Below are experts of layer 3 (counted from 0) of a mixture-of-experts language model. Rows are named router (the router's row for the expert), down (a neuron's output weights, with its number) and show model dimensions 256-319. Each number is 128 + 24 x the weight over its row's rms, rounded and kept within 0 to 255. Numbers have three digits each.
After each expert's rows: "raises" lists some tokens whose logits its average output raises strongly, later layers aside. This comes from a sample of Wikipedia text that the model never trained on.

# expert 19
router:138103070135116151136104083138141124133150109112137151113064144147137125100119107114114131063159116118174092117082111081134131157147166104132144129139134145106110133166121118151085118118133143
down0:159118128104094115091100147200111123099184138145123132115104138105128147115151162121091105130159094122126101139108144150156128149135152099130085114152126102108165120156147114171105136094105108
down1:110122120146124118141100088076168132118117093106127149082103143093128117167122136110127110141122102131121180166129109142144150113094153098142112135118137131163099129109103133133118137105168138
down2:137171084120140182177163088142120099122166109112132135129135132170175085136104176118160113168152117185145146124112144135120116129154102120136111108087134143114128091167122129089124127173131109
down3:126131129090105143165191150148094147112111064120135159129098143128164089111149093118114125159130103152094153111152135101107107088081118128093099113107154123139128120137112147129108094139173127
down4:133139132158080126157135133082120117169145104124122101139111149118071145169113123089139118118138099164100134115143065127120123157131133106109134159111147131120136144129134136159116126114127159
down5:139173110155153126147159089154118117164164149174107148136140079164119115146139122150107129157095097096089115125160098155156111115095062162122117108123142113144127086085114119124134127166088180
down6:165148117123173112155149114124123079128121155125071129135110135151134103114128126111063137174166119125119130146101102110169179123118160153101112102149110163142115125175094091135129128142108145
down7:155129127127138126168119159121144164105134154094163133148081098141141135125151141111102152144102131089127090146174122146181180084145155147129057138162106134142098126106146141161129141131137105
down8:127140127118163117096152103077110104205146132126115127105135124138123111137134115122129127123111116124103140089126145050131118115116103116117164096121145149132144098101169112179096151141104103
down9:112107136144126197140118094095169162135116122121135125057111119134096165167129108145115139142133120167149105149107135143144178173121145140134098127150130159136127121113115185151140140151112138
down10:139134132100105137135129154112129122147163202150186121148120139100168132168107134132124118130114151168092166125134166088105146095124117120129160150158125084120134139135146148137123146105155139
down11:113090111144109108101114112133141117122138122154070117082107101153122108123059124138143083134138155144137151110110106156143154118156097117150100140123144092131113091125169118103105111163155130
down12:149110116127122109082107106120140131153119154094097074121148115134154127142086133112158105128161109105136106148103146161092114114117135156158129163100097136107154107130201153135133128141149078
down13:133150126101160161138108107128171119135114118131123136117113140097119149123142128183106107119121120147104092129131135164126143122131167126138100079096147175133076142161113131152141111118153130
down14:119126120164166111123132132160165158141105123092092090148142110119148076147127125173164163130118122101103130164110123155157139113117119115112127115121132121079091117104165111117116109130075135
raises: "ic", " and", "ing", ",", "s", " of"

# expert 4
router:104119120111102152116120144110104115138128185132159149138140090167118160110071174124127156088139144126136145057122120111118148119140112146104121127152136147143148131139144108127122115113116205
down0:140149129104188169133150124100115106123136123137117136170105126149139132131125094106123156173090132107141115115135128147163156168105114137104078132113106125129172101128111130132107106133133138
down1:094110111181114141083158132145129180089153132111165144133137130108105151093103137112119143115090121113119153149124154152130131084140133118101108102103119141121153162131154170120123184097131140
down2:127153121154158148131092108140115109174106135113150116099156080091099152064139143094178111115128099109143109146129129103130097138117140144095181155136092136101095118156130116098169161136092133
down3:108117149110112115072108060151098100100102087142104124142136130121139134125140122160155140074154130137149170145112142107103120118148091176174118138117102115134070125122143090099138095129097154
down4:100178165107123134125114123108140081124127163163121144078118134138117124086148165161110083128101068122159129102075149148143117118121165134134126134116115133115107132103088116111136115106150124
down5:128119114123131126115119114124080119127080095177104127095121165113138147098088130133134108140109090132155122122190115153106153122131110107072111113106106111120148083132137105154119158126129190
down6:143164163119134076113113095102184135115131130161148154146106103185148121105135117149128110116145178072117173135101075133102105137135157158115140088116143185154086087148112095148123104081167154
down7:174121125082160144155139138164147145100139133149144094135143091108098176136131151115143150144104115115161126112123125150120130148147162158133134115139130111131145110102114096152100141175141130
down8:115133122189179121168080119089164116075136171161119167108105123146101115124114116096157158146096139161127142134159126084101120109145106116111142158112177145127118194123141141114167124102144130
down9:142181117121148076139142143104142131116141116171126144128100114139131127109109081084128104111182122146173112157136125126088169124128200121116147179121119115182145167094109133141123145176130141
down10:123132104115107138147173109134144125135141130115155142136114169079122089114146119115142120111130129193093140161113092129098153121125102071084115145110140180132152103158099125116097143159093129
down11:157123135144101157124158133140130098118139135125170146094161128155139126136162087122082093103088107112110126108102103116133118127106101070124123120118149134133123131138103118096101131144121117
down12:116179160146100099117113096119104127102096134133111114099081080191132142147138135057126132162097068129156142105087141105133070137155125145133071145088147158127131132126152165139140135143128133
down13:120129116113118162142178081132090118142092161147116150122125150107124151123127138096100106150090126149101125147123130103152135105100109136110109112119164162168131121115150137155120086154131071
down14:153115115120128132117139061156115135129111118171154147088111088095097137109132162129123130126150154133169133142109129156149158138078124118110117111101137126116120133132108117078148105105158109
raises: "201", "202", "6", "200", "5", "2"

# expert 13
router:125124124171118160162164151167148159124126131105097148122106150106122126120166118155125116109167109112107142175161150148104141148125170135142122141125132106174129144174134131104084093135111154
down0:132141150151095098065144160167159150113139145129128111121128156111166106144092108153164112152148119104140097167146102124125111160135140141119121137154110135122123093109125140109120124145128151
down1:110124088111129122159182137117112181127097148153145107149125036149092092061095135140110148136125152092172147149117120119167139134138091095092108106064143096124146131139150114133112116122137119
down2:086123130129170100093098110137096108133137126139120160097085119140119104128138159123105106130133128161123109105121116118100121128153146111084132154120097129120119136116155105131132149132166124
down3:181142127164123136160124095124103087150152143120180159117086120096101126119129138116148107146164140100132184150153063142129126076151142161115158113137080130163160139120097126145125157089131127
down4:145134139125102132113128103116116144124145181151145134123126095149118096118145141098124160160110154137173139126123154118112137112135104124092158128109132151162126132113158122128101147119151108
down5:112100120098124116113131104145047126116108132101134114147121155131130131127132129128121112111122168129151157137152117107141145149137152149105124113111135142107127087126094134166137127099107164
down6:120115111083120169124163106122140120139089170123139120127153121079110139102161112151175119115099119095157129126181144111112117133135102111169139118115133130121186170141146123139125135130123192
down7:117124164123123177108130138157165076120117095122128157122107099078078120168135211138134179149082129120149134153169153077137096130132085122091121129128099153151127112116119136173082107119124121
down8:165122114149150109106137129112134131095128082123107086109144173113137139106159125123157139131141095140139130137127074090173135130121132131113120105157083110119151179131106161099099159111076137
down9:151189099090137124136085155114113143165140130097150118163138132105105138104111137147138126169152106164168105138148144146157122156096140143142104142123113145113121121144114124107095117161172139
down10:154137161158148165127117065094164101099120126172131074121112112135116148118138123160111103178094145139140106154187099084175098105102124133135152119152143167139099198080127157127124150167170087
down11:153145112116124112164104165158097126109132119138118184126124130146138155164097148109119106109131103146160108099136084133155111132134132160131185151103104169134131117096111136151089097174137116
down12:133135117090135080149133169132169118104141177136088130099121142116121141139177136104157157201111162158186115106154139113098162105153138172136135137109110102113122144095156145139144127144121126
down13:153164118131131106127155159138143114110140151113136181132135127109146108144145088131113093167152151124126177149180163128077143123154169126137090112142095143120100118115142175137124130129103165
down14:099128145150151098139116110119084098142132126124145135134154135132117111123148132101126110102138137097077153096119144066172153128153132136135091141155147134110111070144096105127110125119112120
raises: "on", "'s", ".", " and", "f", "av"

# expert 0
router:109167146111151063112168145134136082142145157079143083125127094076166127092083127134167172179105103106111151129095143107108165163161134111145158163089130100129117161103099162099144146120140123
down0:155167161106109135139120131112118158141128135195169126109127131110117157137154063132104117164118121117159128147141144145124121167137108106144183140101132058137117105163131139136125116134119162
down1:108122128123117138150141116104121149154115156089106091147159094098127174145090146135078139152127102082135100179115108123166108176149126133119124124146103116115173156125165128161116110108134106
down2:136152086117119108131115097134147119150114133141096125145142154095141141101131177123156124101133128094108134117156146118109075145150134157152183152159167128123178121099098138110138137135103124
down3:077128076090118103100124151089143101119120130131176136095121169184165099144144107130128134149152120132159121151162120153108118112119142143157144163110166149179159129097110120127122138142147110
down4:147138128139149136115102112085125111123130092154170125123115138126133167106172106117128101133144147110127097103140153119113087094115115127130127136085114145115130119130141147092106141141132098
down5:134142117123142138149129152131136136116136151112130131114156127116111118111114139117125135087140115131105107115141131131087102161101115072164121102131183088147148157092143103117110086147135150
down6:079149113135118068133107146114127145130147143097147148129119136123154169134140138121110114110099135132144096143140116143212140174111119102175074137123097132122155166134136110155170095104153129
down7:113137143118149136131110152135123086109152139120118122099138159129108132107139099150100117149142170153106105084085109075083121141074145138158154174099148108109183114113149095112167123090144110
down8:104161130172109095174101140123139142112141120146122101136122138153114107121113105113128113102108168113102155061160135124140099134124129150146084157115148185193120167117149133090143095117138103
down9:130118106087113129138131129125093132169145148122118156146142098193132105125130112115104095139133136186091157187137154114167171141104131108129133090159116133136101125130147084161184125121138135
down10:125132135124116086145122125119106140099140113108126118131087146132150088093127133136117120170131091115128165168140131119137116074122172153122132097109173140067141135132136114126153210097147159
down11:156145153086151147111135131166094132123109103157088095180142132163140171133113131143099122135139124166137145144146147109114076134103112146126155105086139104144124108078129142117167142162103150
down12:120159074104140154122151180140108150109093136176131123100113124137076133132114148138136142124120106111131165166101143124163122106136150133137151114097171117133132130108133155131161123114117134
down13:155115140166093127121128117099133122112149146144138156122125089118105097145167127114137136088127102120142149119105141108113091096083127127053156133115103096140157155120135113164115124171170110
down14:152139109141122106091122073147142125135157122139139075100167093156139122168093131159166179138125139112125137116147104150115142171160098157129141096124090145111121129093114170097158132143097150
raises: "ler", "en's", "ant"

# expert 11
router:149111131166122164094095110089112105124130099090149100109091113180088130112129111115116152151110132101126170137114146121103087129113092130109147155144147144109148111113136143104121146140130093
down0:135144156087133159158117150142157189133111152161143135127097128116174106132135120161139110122136098141140113104159148129127123110154140101112101097167140150149152118156096098171164123105142108
down1:135127141144092092140129107139138162092127081116175165139130120166131136126082072140116118107110138133132152127148113070144121179148113168124161126119172110099142127132112133103124204099127139
down2:162134154143145140101118095107157132113121097098155165141114150114148140134161114134148114081118116120124087162109153100117167113109155097105134125168138130127153179079148148118091139083159086
down3:124131120107149103131126131125139092131116141149105086132138125178163127135160072121135116110172137092106077099136120144127111134168098155124091150170135117093132125106112112181123138140149159
down4:145149124142159132114157098162174128144120128148091148102119147168124132135060128145118158127133106157136113130120129150142138148102182153149116099130141124155123135133132133110146177118167073
down5:156111137110065132095139146155133146129108106164169174082103095113147130163138152128115136092102121101071146112111142148127123136143140140129159148175124177142161121148130150117107099134121140
down6:146140143156134096115171150151120143146131135151142145136138075111195108176121131088124127143183169133119152080116141101078126121152156163130115101137179112090131120135140106116105102122156139
down7:106145148091141109150121110127129129099123114134153176121110144134102132132146152114140133155140137093146101118132130130134116121140097134172100125133091101121139142170104088099125132118145144
down8:107143156108128091133162142134163101108160124129147095120148147120135166144109093094123113148149154137128165091121147104147166146157126076175090088127109115119156158116126119149108083142128123
down9:158087150114084152146125151116128110101108101154096122144124136117133156122169085116151123161134102084114130098144128163106127118128128146095148106118126085110092102118121139107120166138139101
down10:118131164153123122116131165122159181143106120131101117114135158117156137116112155108110113079109113097137110139178116168156143134139113120064084148149171141123147161139113135158137128107107157
down11:155107130118149169092114103111145087092118107065107082160146135108143135091119115155139130177151147173117104163169102153107134153097166174120127122121121109114133092115132136133125126122151081
down12:075126113120170166098120108125113151153153108133138102108086068132144121133131142124150123147160168155160103133152137094144131133158133198112151169103107102126155099117111147125149117143114134
down13:107119105103089118155136144122116147111148128128106112126111126114147141119143104150172136111148095117191123143144121100125171109129111147125120152145136140125164124135152117174129114126133097
down14:130175120129101106101123129111105172150122147140128134155118130111073122100144200096110157138144105113121137138124139172146116136137118096077148108102125121137141149148142141122122164139121126
raises: " ", " in", " the", " to", " a", " and"

# expert 16
router:172161093164147148086092122105165138105122162147186119128127148110123168124118145156097089160143120158137116154134133136129131142130132125166095066114080161131093110101159147113136148160122108
down0:132122165103129109139144155149146145126133109138163132140132122108136094073158107128139129117125110089103107096122151163123132137120107144144127144130145099112122103151145111154162150126111147
down1:102169137132131117145136162127099136100167104119109138142142151140119168133150150102142132141145123133152125090105148139116124119082082124125180126195128141156107128122154098114136148143120132
down2:115143152100142132170132085162128131133135079141117155140109127131087116132154097121129129147120149123131142131162100126136156110127128134141162159168123126101142116098133105159142124150131112
down3:142163118127111121147170134139169109146173142133127113099150177143123130149125102116117118107123110158131146106095134170146154155083159112145101111134120122113143123120132158092142131128110167
down4:105150150165127158121088149121119145112117114123102138100129144135150156095164157156158124168176161148138128145128136132126127136195093152111132126140105104154172144070116127156136120118156117
down5:112101151108080141103144110171146146181059114138140131101104092096157112158116140118136143122109148155134145146133078140141142146104165121150108123121119115107155162152121145117114125117130134
down6:156125131189183116139152157117143137116116150113144100150156089122124100118110115080108112124129109179096170081122107141115151077094137100171096152127153141114124115125132080150113146132094132
down7:138093131123102140117143127126126162166089117112134122129096102139110117095100117145142141129138092109139127120128177145127102134137118125164132115119084133154142128097156129107116099173157080
down8:087151152129129094141117153154082121072090117132143105140110180170148112140149100138092115114124149165129138123093145135129130110136152114201122113152115120143106143132160147135160136059157096
down9:179119099165134169152116125106128113084109139143111111099143152128150158108137119098108136115154115123108137144124138154082188160137167147157111156136143140115102163117134142124112150105144131
down10:158126137088114128109125110143118111153097151104185122138129132093120153141114122152124169072128155099147118134118131123162159123145130075098152147097112123137160139140124130145110124114102141
down11:110138148095154141127126108169095074155116111111123097130099130143177128133154156078128155124089140156163161113103150165128141135116143117160126176136116124091149107137130111129171125119149141
down12:125104120079157143141148142131142134138171131165111139120106128112183117115119094109137101113113119150109150102091111126129118134113187150133136118138128151086165126144147113111147123166104159
down13:136127119105099146133118108079136126138145136092121104108135132147143120080133156134108095134146135173105114128128182117119095154150167130159134122123116156102118147115132116118161115133185127
down14:083146163108138139091131118114107109114131113160168154104152105115128097136129170149126090093097136162144116146108147127132161086137081154131106138130114173091183159085110119110122158079169149
raises: ",", ".", " of", " and", " in", ".\n\n"

# expert 1
router:168122118078141113135116157124142135114138147148128132128142142116092127125112149116086168154107140148151103150123129151160107105153108141127103119127130116100095144196159170090142116145159121
down0:148124137154121116108166139137136126194149124133147147139083128165101072147114127122199158105155104079152149074158115115070120134130119157151115111143115126123123124102096128110144096147137134
down1:132135093099106110120108146133163106113114119135106127147131135159125150138125167117145120117124130113135098128109145137133138161157092134104166156124115159175129119101136150075145103110171122
down2:131141112088124107122113108091145104106112136111131093119108128147131171107098092140159106143160086152122091089141161123120127143175086093167135139146121122113136106164147154130122088125144141
down3:116113135136049117110107133130115127136118122127162107074192123136116143130163070148101117125140142133126113118133113156106157109183126121110138125138167131142162130121132092124130088126116135
down4:114198169110119140137168152132124182131149107111085113123137159144103149064145118162118093136135128110157107108145116131188103135146144142108110121140126117155134160132131106137204092104108098
down5:085146116089099111151118108132131118142176124081134131112099136158137136133113155106090115113151176103111133131092149096097125127125143164117159168145144132168149096141149122115120121103109108
down6:129088116174093130128147102130134139104100113138114114134141146158138076119138138166147118093134140153141088139160135157111131145129105113141114146139163144138073124145122132117119150171179159
down7:148159084088111118154156147101091121086150130136162150137177138149088144080102132113150112113121153104128140141095168134124157115108106121120158104095121109105087171097141148157077152100150142
down8:112115133156160106128165104091147086148167208138135148114155112146125154080102122124117072123171113140141121165142121147111161145125130118137154098138141128172102083143136158143120111121134121
down9:114146126095109124142131116092123143136079139125124156101173096181134123111116131163126104131092134167150092110122148120106119162198111145119107161144127126119151140143131112139136121096105133
down10:112133114122052167143102092138124068146123153084116154155123145174147099126148089145152147114111123064133166117134135096151090134124147149155128109145126123148115145166134108144168122125158160
down11:135129137127136109141154165101129081136164146150136116154107097097132104137136112137122100096137119166151078113132159132154144154111116091123132155123096126144092118131078109152141108086100154
down12:123131145128127155080159157102156129135133159127168104120132105112137099095112115170119151113127112138104109119117134155113171133089115114157131118104169181097142147094155121164134109124116073
down13:141164141127178142183129127107127135187131146095100099112140075129107099121148124096120175139120129142098154141109112132159090109150134116116133085124127136146095143127140138133175110158104097
down14:098108142133134102147143153148134153126108123104112120124134117155134104124118091116089145130112114115138078151050133131137108109103133079123147119129125139148116110147112151121118149147147113
raises: ",", ".", " and", " ", ".\n\n", " in"

# expert 8
router:160139108147100143104160098129090110181128136152129128133107126132152146160124122110140148123129139118126106091118107124165090101106089079118104142139146140128132094100126077130133164094132158
down0:123151118105155119080134121093107159081134133148149109105146144118109110130131105108125127160120163151130156121111122152111109155151127142113100128134130110108122132137131138132089087086154146
down1:133133161113139105122146144140151133111122114124123132096132117097114127158125125156071142143140116101127129120131145143125178119125114166152134126096142107100147108139105133124156156130149128
down2:125177159142122122084129125134125099142149125144185100171138142154100126150084122097158144203125154176147073113135093105133137125144164105131155140111125119154184096173132106139147154136096122
down3:116162125163088154119120123141106153092102101093153120170158165083148160103084153151135148135131139104143126105137105119141108155098155121136137153137122098114190151117142158113147138114101105
down4:144088118162141124142137096146146141150092123156091107081164116139145169127143136101149133144118121132108138129136165109141125119155098120106109166161131160156171124135145126131068137179119098
down5:130130115131123124147147127121119117124117137163115149114145151151162088122154141123138156101142130124087122096117137113140133126122155123139159140121152120153093102111114115139118170100095175
down6:123068105191089142136120150113143101125139153142082097138115108143114109155115139107146137132132117125117125133112097121093106171141105167154133111118154140120100066096082098123073120144085154
down7:085147073135116151107144120171121107084144105161134108116143145126120113166114138119102136096143176168096137133141128137093166118133122111125156149112149115168141125117149140148139124113109140
down8:102157160158110157129098143159095095113116127149146129142138114140127172148158158121128137133086130109104088130148154111109154142106160101171140128145147153122107106130120152152074138140143108
down9:111117122150131092097170166147106148161082080164199118151155121112100137125144136133134143142106147148160099158145121103138135113121106138149094144143132109091140111111083135121139148100132148
down10:086142161126124104141131103208093089126143114164151139085078142120096118135132138145136171110137117114092136159175119144070157094118148147160141150132163160154102153134115143120080088137121138
down11:101113114110126161126128126178155128124113143125151123135152098124139112087137159141144141114130151128139118086172150097170121137158166148152144152147125146122130115132129108102122111133138088
down12:179142101148111155133155126135106095171111130170129124099104148084129134150126110087127160160170148136139093145110087125136154122101118143123117133105105111120166082115144095128145134139139128
down13:123136106141135148147142113111138110143110126120176110129132108131139136155107146176161179172091110157142123141121149124138128140078141121193178109126137138112137155156183182135150111129146130
down14:112138147170088116158138131110134141098083158130111112120148120114149102145109139139116172121117166159116191137134102118183149152146112137100139122148152100141149065128140147176100156116130098
raises: " the", " to", " in", " a", " ", "."

# expert 15
router:132097147102167130085129100177136141107161132144110164139147143118163126142165096067097135149117123144129135091131159131095114158118148092125107151105152127098137159091134163094107111115123126
down0:122105140129119112136164157126175073142154154115096140140134141110078147097118138159137129132134129144134112105137112084130115117124098127159147142114110131139154091122116095150165096141140154
down1:138125105140157105100183146115138099121155110135114173066118104147135152140099103139145127157123142129098161138170167141106090132096165159129172130110085139146139145130139125132120129134150146
down2:083125131130132087127137082145127149100076101148171120103125164133157122159137153153114110135081114094096105163128093094101126105167173120104116104116114157138086104093139136106063112117119124
down3:115112130169047130103137120079149127128144104147120150123094114096102136100118128103120159127145145111167125153111151067096143139108162162114124175109127108154107144120126062094119101120104140
down4:090118137126084143131130118119167083134121168152114099102144122099124133132137136156117161106130152130116123145118093115117144144137149123130127161147127140116137115139138135117144109101123136
down5:117138109137111113120128142101143108181117114116103094158134122122129144119139122187109157106140153119147135118116140148139116093135146115121172119135116095121167119148091096163164146123125094
down6:094073142108108124144139141118121109179168121102108124113130118144097082136077084099084152139108162133119144139124122150134173115128111080125121088097148100114148095137138086103145112113114132
down7:135116158152114133104137141112153105093138137172155142144111137158118144135102142189131122123122106164153114145096155118099150132080130178128132147166088097119089153113192128121094156151128139
down8:121133162142136131112101140101146138135115120120163137101127122124148157170078179150098154115073110117109160104138147117118124099118151142129157111165163107138142147117112136112155122127145074
down9:098126122141134125152103177103126119124124141112138117117151111132142125154113083121145138100121143129130162117147057171109123149131140124144137079143118128095105146129115114142137145125140156
down10:111115083130165082155121122126125142103145142133144096126096106132123126162143127086135156160100159098166125130117153131080151111120137118150149159115127118153104143109111135091109174158113133
down11:154104142141144157117102127105114198128173136133111157118120142181114125134122139161157119103120137142111129113131144103133148142120146136120116116152152125159137153112127123122109108127151088
down12:138172098080165148147145114103140103163142074145149111140153144132168121146104152123127160133103133087133127125139095163132126166136134134146124135127141164117118134102202106081085099163128152
down13:163118096160121111182160109108185111139115167122134154103165104127131104118146157155125166131128141161142130114118108145155172107157124145148152103103135113135128092160119117148127130106139138
down14:125134103163094137139169142130143128108145140128134160097109135123149156113166117143098117133108114148116146079119088146109135105095142153125123145133115097160125146119099092117161138123126095
raises: "-", "|", " \"", " the", " ", " The"

# expert 9
router:159161137122122143187114109098139124118104115184105127143125119178134152146141141124115147112136106164154138163149139148135106119163124185152177119102089136132131141123108142159132127150141127
down0:157106113141077096108139056091140166095128115127114098151120116173100102138106091130113089154167168122130114119118095136169112132096141109121143149102123127111124131112073148110104133127135127
down1:157144145134108118153094090115141161130119146131159111100119171180093147080136139142129103119124141172149106170161150135112077102139105156091122121138126132148140104135110090104126173120149136
down2:092107118090106131153118137141115108131092144100154100165117145115125140144128140115113154160069065166149162100141130140141114114130141160133140109084133119104144106129132129146156103110142134
down3:115127091136134116084128132091145155170133106115078089135156150167141142142137111122113100139093133096147093184097118140140081157125145131123100132139148129106125165109185137081183131129104174
down4:154139158076129118103117115168146099111145147122142163144138141131079117158089117080140159128090125144145117126092151115149131104116156120112118196107158147114138174127135148173128136122104130
down5:135087143152103114109123136115102137135084131093132164126131134114086110092111108099130151125132139111127109124125125139101168172145167115188101146109190105125093136119104131170154108095131144
down6:185168165086129099172141123071125149142113149127157153137109098114146118118124108122137137125174145140124128138105139168111159118104102101143147152096144110131153129095101072130148158135086157
down7:128149086121144112134168112142151136138131120100099130056139146160172096130138123169127146120117119074121122099121089153162142129114150102173147094114137135110124108106146142122114105113136165
down8:176106152110105119125150111132138141130099086143145151118126119140081135102134101099135137167138099168109114149144114136158144172179179100156155123177157143107120137137060085137091124106122134
down9:132140172152115139105107093111105129085165172108130124128123124154084115135142143112100124116121126105098146084178120148161112108172156172142115131168123130131077144127102128154107119108137097
down10:072142096092078080116151110125100133135114124075157135095105140120138126142124161166173121114149120148128096117103148128113171113133135112119151086069091128143115172146132123116136140147127105
down11:110099148150112133135105119144154130129113089182111146115148129151108104103094170164145122198084115174114100182102141107137116143179140147151138150117112145161141093133117134100152137125115125
down12:155128148103119062140087129144107156156178114127116077152126141150131132094112085153132115141126100158107140130118126147130120128168121096132143119144114114127136129128084126157108104139143120
down13:113086147117128125131099155142094086122143139117142125147146138104129146121077167168098085121134157103142146104161115130112174171124097131137056126092111123096105144124080073118160085073132110
down14:094115094139121158111103099092098125123149130153097106151079136135109118106213116174104112088100122141104130141151132120090129158137123105106139123137173154106124119150082148146149092149108105
raises: " of", ",", " in", " and"

# expert 2
router:130109099141117159078119091124136103127109158137181090108158132151137166123099156147083126176137159180126117083137151137118074112157092151159141106131115171115129108144126098122128136156107078
down0:173099151142122091110130102150136153140085071131104148132116207112115129156153148118138119128090112124122126137126173121132171119116116116109100117118181134124118156179129122159124114134098129
down1:137134101115096117122141061135108101123149118156145097128148129171083078088111160127151084188148082091121128143111148124048127129143144116123156142156141101103126128143134112139103109154155100
down2:099109145161119069087158128114101081161137123151128101103175123128103151124131131096144153133120144136082139118121129115096134126157158145112138108127097094143143131131145136119121130132133126
down3:106090077124135165091121120109177105115140099127152136177151152123104136114105128152180146156128112173171133120119143155139122144126051144173149148112104152103116129078124162149094119102109151
down4:084159120142109105121113146118148158168130127151149125135110138163137093105108098144136093131125141143119145151114128155092120156091100151106168126142130142093116163157121110103159109159119121
down5:160124124135138105108151100155089182167113136118114202141115163113110071152140125083117125136144129086122131166135134074134108116114128173099168104171136151124139150167139091099140119129114107
down6:090122090159155093128133133112128088188197158131123140125138158115110105089109127153148146139121091153110156122132157144117121132100127112156117108140095137120095135102124153146121120141159157
down7:127106136094119113201170123146092123086156135177095175096122111121179139102146087074104137152111097148131122131137161127130133102137132140121087131158122106148141145129119093110128100157137160
down8:127126099128109150111086111119155157138120115154151091139142130187130118149146088163077151129147136117144127093094133106137119112134143116116105162136107123111146138142131145121107109120098097
down9:154132111092134137128149105111110079105150095072176121138120143152133174136105133154122127113128110109109107069145122176095137110149112087121191097157125100139125137088115146133101086128110120
down10:163128135155152148131127154160118090133130124137116154143139165151122142140141140148137111127110115127165158102115078100111108114136136138131079156144138129093176129095116150134147123150146108
down11:139126139127088190121131111110136097141123137055078075116089099142142126119089118090136115054133177154162126160118134110136078094171131113146128100079156145099145120108102136106099117107099162
down12:144122116112195125143090117118141145103109097150137135176153117105125138144145105199125141159103119145110116117084167111140095153112120113130152087110117151134109145143129186131140136107135112
down13:089140113138120127118150079132137094099122167120124154145178133140147126109070125138140123121131176090104127116099117161200097174119136112140127122124117130120131140084157125102144129108108080
down14:123163121106121083163105133136121111108146092123111174110131142169163116145128113095144110146128137125135168153174113138137115126187117119123118160126131111131098139084143116149120092088111158
raises: "s", "ing", "i", "a", "r", "it"

# expert 12
router:078137123081114164137136141099136083181127131116098110118143166123149061124110128170149104100120131074146140101161076148159155096088087110110103131150127140143160135135145124129118147149125127
down0:145105115151123137134111106131147106172141109144102128157166153136116141095112087208126131142112160122156145132160126099133142107119153146111131118129144111116117121167122175120143136095103104
down1:063145147114152114151100165118169131129131129164126151114117102142124155118156111129105119179171129165127068127115143106148131172159108151090120165110071157111107114117102157126137155124105134
down2:137114147126144154093141084115142113113121122114123165151154139077136109141102173135182153132089127119140114074147119129121117103133153134167142150123101182144107128105139125084157130124124128
down3:137101121159132130147081148089139083156133129101128120120139095125152139101122121124135145151153093114107105132104105118152185134120157109124122122110174102144107121134124106113127132120109141
down4:124129129102157175160095102133167120116160119115129112119098141113117136119136155088172155139102107132129105099155114128137083152102179159146125115140139145134098119112130119137133111131146159
down5:119121072134126156137099142115127136133141152180116117112124166132161111130168144151132150147124106127139136122165104112129123116085141135152141128107158171137117144090120087122123113090124187
down6:127135115151108106128144162123136115135138112161132141120100105137103098168142087143087144121087127109135173090115130079135080114102147139092125143126132127145141126115109133149083101119079181
down7:164071164141159128146138142134146147118153137147152139106097167095162131131142108132156138113153119128092105085162088125143143117108154118121152135135112123123120182093148123112117120117093141
down8:156102095126180118127132097091128095130109163138177153127136155096162113163108149118141120092116103140133142120098127106099124104099143144123134125158137121120159113079134113113132098121092136
down9:157115175123109146123144092109108160142124142117162127138182182134105101136124136121120131152157107137136159120124128131091130149184154130131128158153093155088124109144118108118123141111131133
down10:135132159088168083128106134168152118118156137122124111140104128131081124123120133109158130110147090124141129128127128107119111152104143142134151142152120142131179110095145150108174190127075135
down11:145132158111118120157159172113122125163162099130113141129108136124087132122140146124166131088144158146129142082109099122108128145151098133111144183133120148117112131131149167130132122137147122
down12:116136075138132096102098126115114118190114134104130144117112131115114136132107121109135166057110079133120098129136109128179114128131122130114083119152121114128149141131108141141111156141125133
down13:078136162152117092153116145097139107128162121150139114078122120126134106143085172150123105100115138090111124128130105141101120137163111128100128112171188104121162114144108122142082109107127109
down14:141098094143128148134094107140120123149139137155121114117125107128114149127111136133157132145159103093153119129143118099160073127098129163128102170148152081116130131119100126092094130132099134
raises: "ious", "ations", "aries", "als", "ated", "ation"